config.toml
n_layer = 12
d_model = 256
n_experts = 64
experts_per_token = 4
d_expert = 32
d_shared_expert = 64
activation = "swiglu"
moe_layers = [0, 1, 2, 3, 4, 5, 6, 7, 8, 9, 10, 11]
router_score = "softmax"
normalize_top_k = false
routed_scale = 4.0
balance_loss = 0.00214
balance_bias = true
shared_expert_gate = true
init_std_router = 0.0133
lr_router = 0.00057
n_head = 2
n_kv_head = 2
head_dim = 128
vocab_size = 32768
norm = "rmsnorm"
norm_place = "pre"
norm_eps = 1e-06
positions = "rope"
rope_base = 10000.0
rope_fraction = 0.25
qk_norm = true
attn_scale = 0.0886
tie_embeddings = false
parallel_block = false
extras = ["capped logits"]
init = "normal"
init_std_qkv = 0.0444
init_std_o = 0.0
init_std_up = 0.0444
init_std_down = 0.0
optimizer = "adamw"
lr = 0.00188
beta1 = 0.9
beta2 = 0.95
weight_decay = 0.13
lr_head = 0.00396
warmup_steps = 448
schedule = "wsd"
decay_fraction = 0.659
decay_shape = "linear"
final_lr_fraction = 0.0
batch_tokens = 32768
seq_len = 512
doc_mask = true
train_tokens = 205500000
steps = 6272
dataset = "wikipedia_en"
Below are experts of layer 3 (counted from 0) of a mixture-of-experts language model. Rows are named router (the router's row for the expert) and show model dimensions 192-255. Each number is 500 + 50 x the weight over its row's rms, rounded and kept within 0 to 999. Numbers have three digits each.
After each expert's rows: "comes before" lists some tokens at least twice as common just after its tokens as in all text. This comes from a sample of Wikipedia text that the model never trained on. Tokens count by the router's weight.

# expert 30
router:587554445564441609576524552516590526519524402492518433463473486476572400529469488447466436482621578434426457527561510513510550487487389371531551573460592494499577444482578474464497391454488429
comes before: " ", " and", " which", " he", " but", " \""

# expert 2
router:541511532471524546522569564502543536600518460485561572512514555463503528563467574563458539567429519454420437544484509490568502585507489359493493465483447496570379518460556514476514486450484496
comes before: ".", ",", " a", "–", ".\n\n", " well"

# expert 4
router:512491507493489504562531498566396396562510515455505395559463513534482490448510464548483498451488520535517467487558423485461544440589525488545528446487463447515509587470467619551412499474468399
comes before: "==", " |", " the", "===", " been", "|"

# expert 40
router:565450397457543604463421556426491553464548467478463517469420480499516510496447442411425508473459534486584550524462480459422424468538603514488518408514552565505477464477520565481552515551593582
comes before: "-", " The", " In", " He", " It", " This"

# expert 1
router:539494469521464451507429521479503386457496472493533466527435486475497477443444416438512399436568504485518488521532446426436485592462351411430456543559531548509466411494461437546538505527457457
comes before: " ", "-", "The", " he", "In", "==="

# expert 32
router:528417534427457554458532507399531502459480497549538478432526518518547530529437511432397534486405474476460581530552508484513545528482543502513494562476501565605472462472505418424478535517467454
comes before: "1", "0", "2", "%", " The", " He"

# expert 31
router:414515467493493450463581454474580603522458440522543491550543475470432515490516578489583471529460541418485448513505548500544397469474518468565445501462599502467517471512435504487521557485517503
comes before: "1", "2", "0", "3", "5", "4"

# expert 43
router:550531474492473524461514480463542589535448513597559475468497514481561551571497526433538483494487589449544427536483660517469437570485489422588457466444548417385515496479516485458475427539492400
comes before: ",", " of", ".", " and", ".\n\n", " century"

# expert 60
router:564541469442546440513466506463499553498555454557408559514516448422458527491512511522516508485512601522544549519463462447436501438512450553525541466485385601419435436519466493493547545488471562
comes before: "9", "8", "6", "7", "5", "4"

# expert 59
router:546598486499504565579580467441546543528538482471523495509597502489547468516557494553538599505521535484610462518592540525503443495446542450459433431444445470491543493508606471626401411480582508
comes before: "1", "2", "0", "3", "°", ")"

# expert 13
router:480472469437457562557482539485499520571574619480464490465537503498516466521555559451444512584471497449406446483435467550539543425502464577475551519481428584636544532455461422501505541489456471
comes before: "1", "2", " |", " |\n", ":", " -"

# expert 58
router:518431463502513487529456538480426548465452461500509512557537558492526500438473461449527442460554584513551457431489479507398526512455418543484473423467468455464508524576467596528533579467497459
comes before: " ", "|", " |", ";", " —", " |\n"

# expert 22
router:527509565444540462553408496600549526483489489565520489527558584454500487496511440466514455431574566585447555440508471486534480390507426536554542474428515412483542435465449545474488555513465403
comes before: "0", "|", "9", " a", "8", "5"

# expert 21
router:465569488516507501471408516539501504549439446553515412453520542491436491465470457514460555437519542498535521455503589480426568439483500497570508369506447461433423529435413588451549579513603463
comes before: " ", " —", " −", " +", " %", " –;"

# expert 12
router:518429513496467556455593407430589512496520480539521494439567559492524531610461495458541487602478455445511519520496617440524549491436541468494454528503558411620455455413495491449456466466523428
comes before: " ", " \"", " The", " —", " W", " A"

# expert 23
router:468489423480449466507530525463488486477560457436454437579525482529412478508471486490441501480453489619433562527520427477518513537548399395508553577541492545563443469485460494511461499497435410
comes before: " |", ":", "|", " (", " was", " album"

# expert 25
router:509395614524483566528582585503534475523504570534450482516482628454519536488512560598414543509512455484457521523483496544427541465481488489578468497542388546530430596456482508462523493436442550
comes before: ",", ".", "°N", " |\n", " (", "\n"

# expert 54
router:505481514487489427536582454503473430512489483527453460512471499557451547431545439557550557520547521473468530539536458589517523505529483576470526515512373454501519576568445552500477549577495403
comes before: "1", "2", "3", "4", "ić", "ar"

# expert 19
router:534510470543415466545568475457561450382456573480520379441490522495628455497484487597442506458504494520480481577529542379505450502498486431584435475504490492559556414470502542490461494512485415
comes before: "1", "2", ",", "s", " War", " years"

# expert 46
router:520467574465484442533511484528474503488508519452426511616539518391393481492483512530543474462606515459430549452652443509484505432530531589522526535380455553560501516525516463502585458573448479
comes before: ":", "6", "8", "4", "5", "3"

# expert 28
router:480415532446423516473537488496424458657420586443513565542414588541424485378485493470535505488529449487568478456434394495566464435588536580488478574507449516351534511531436391520525483468499478
comes before: "1", "2", " by", ":", "\n", " to"

# expert 27
router:609522437594504590522485565535505508507538569419571374567532414496511489447467413486382515449483584472519365457460541503533508386602475440464511516444489475386480520523483576543505468508488478
comes before: " ", " and", " which", " with", " but", " including"

# expert 16
router:461503571412487507454492579465455543577472520513513458504526509467475602489456585504535557522502531489504541457559505487488463421532502491493535418492486426497470515429502530535518550484481545
comes before: "7", "8", "6", "5", "3", "4"

# expert 37
router:544539463518401477359470432532477454465578429553485534493505461477443511351450562449454439501537485530531479524483511448454588500525461511519446564466437428593512513564490531501532486521467376
comes before: " ", " |", ";", ":", "/", " USA"

# expert 35
router:482573544488451427620591490486485550515461566438583472428522527542547442552478556475548492486461563528429431520502520570441524503514505508557505509449471496537525526513471520548338574515469358
comes before: " in", " of", " to", ".", " for", " by"

# expert 38
router:508481455467445479445561567439436588488479553475523453470587509489509524493494531514473563501484358496579484574580552450493407517526611608499443473514415474622457575450432537493428557497492458
comes before: " the", " a", " his", " he", " their", " her"

# expert 17
router:505500483495424483471477459442548528429476415462526559546546464445445432617423451406421530555601490376564465509492506466497499491490507550567487528515564496515530419475460415526434423526516465
comes before: " ", "|", " \"", " •", " The", " Born"

# expert 6
router:356542526510554419561621492455516548512492520596476406489510468561596540592439552525520515507468599499507516498420551467397543473507496524506559425564467574460471529441428516463426529491507486
comes before: "9", "8", "7", "6", "3", "5"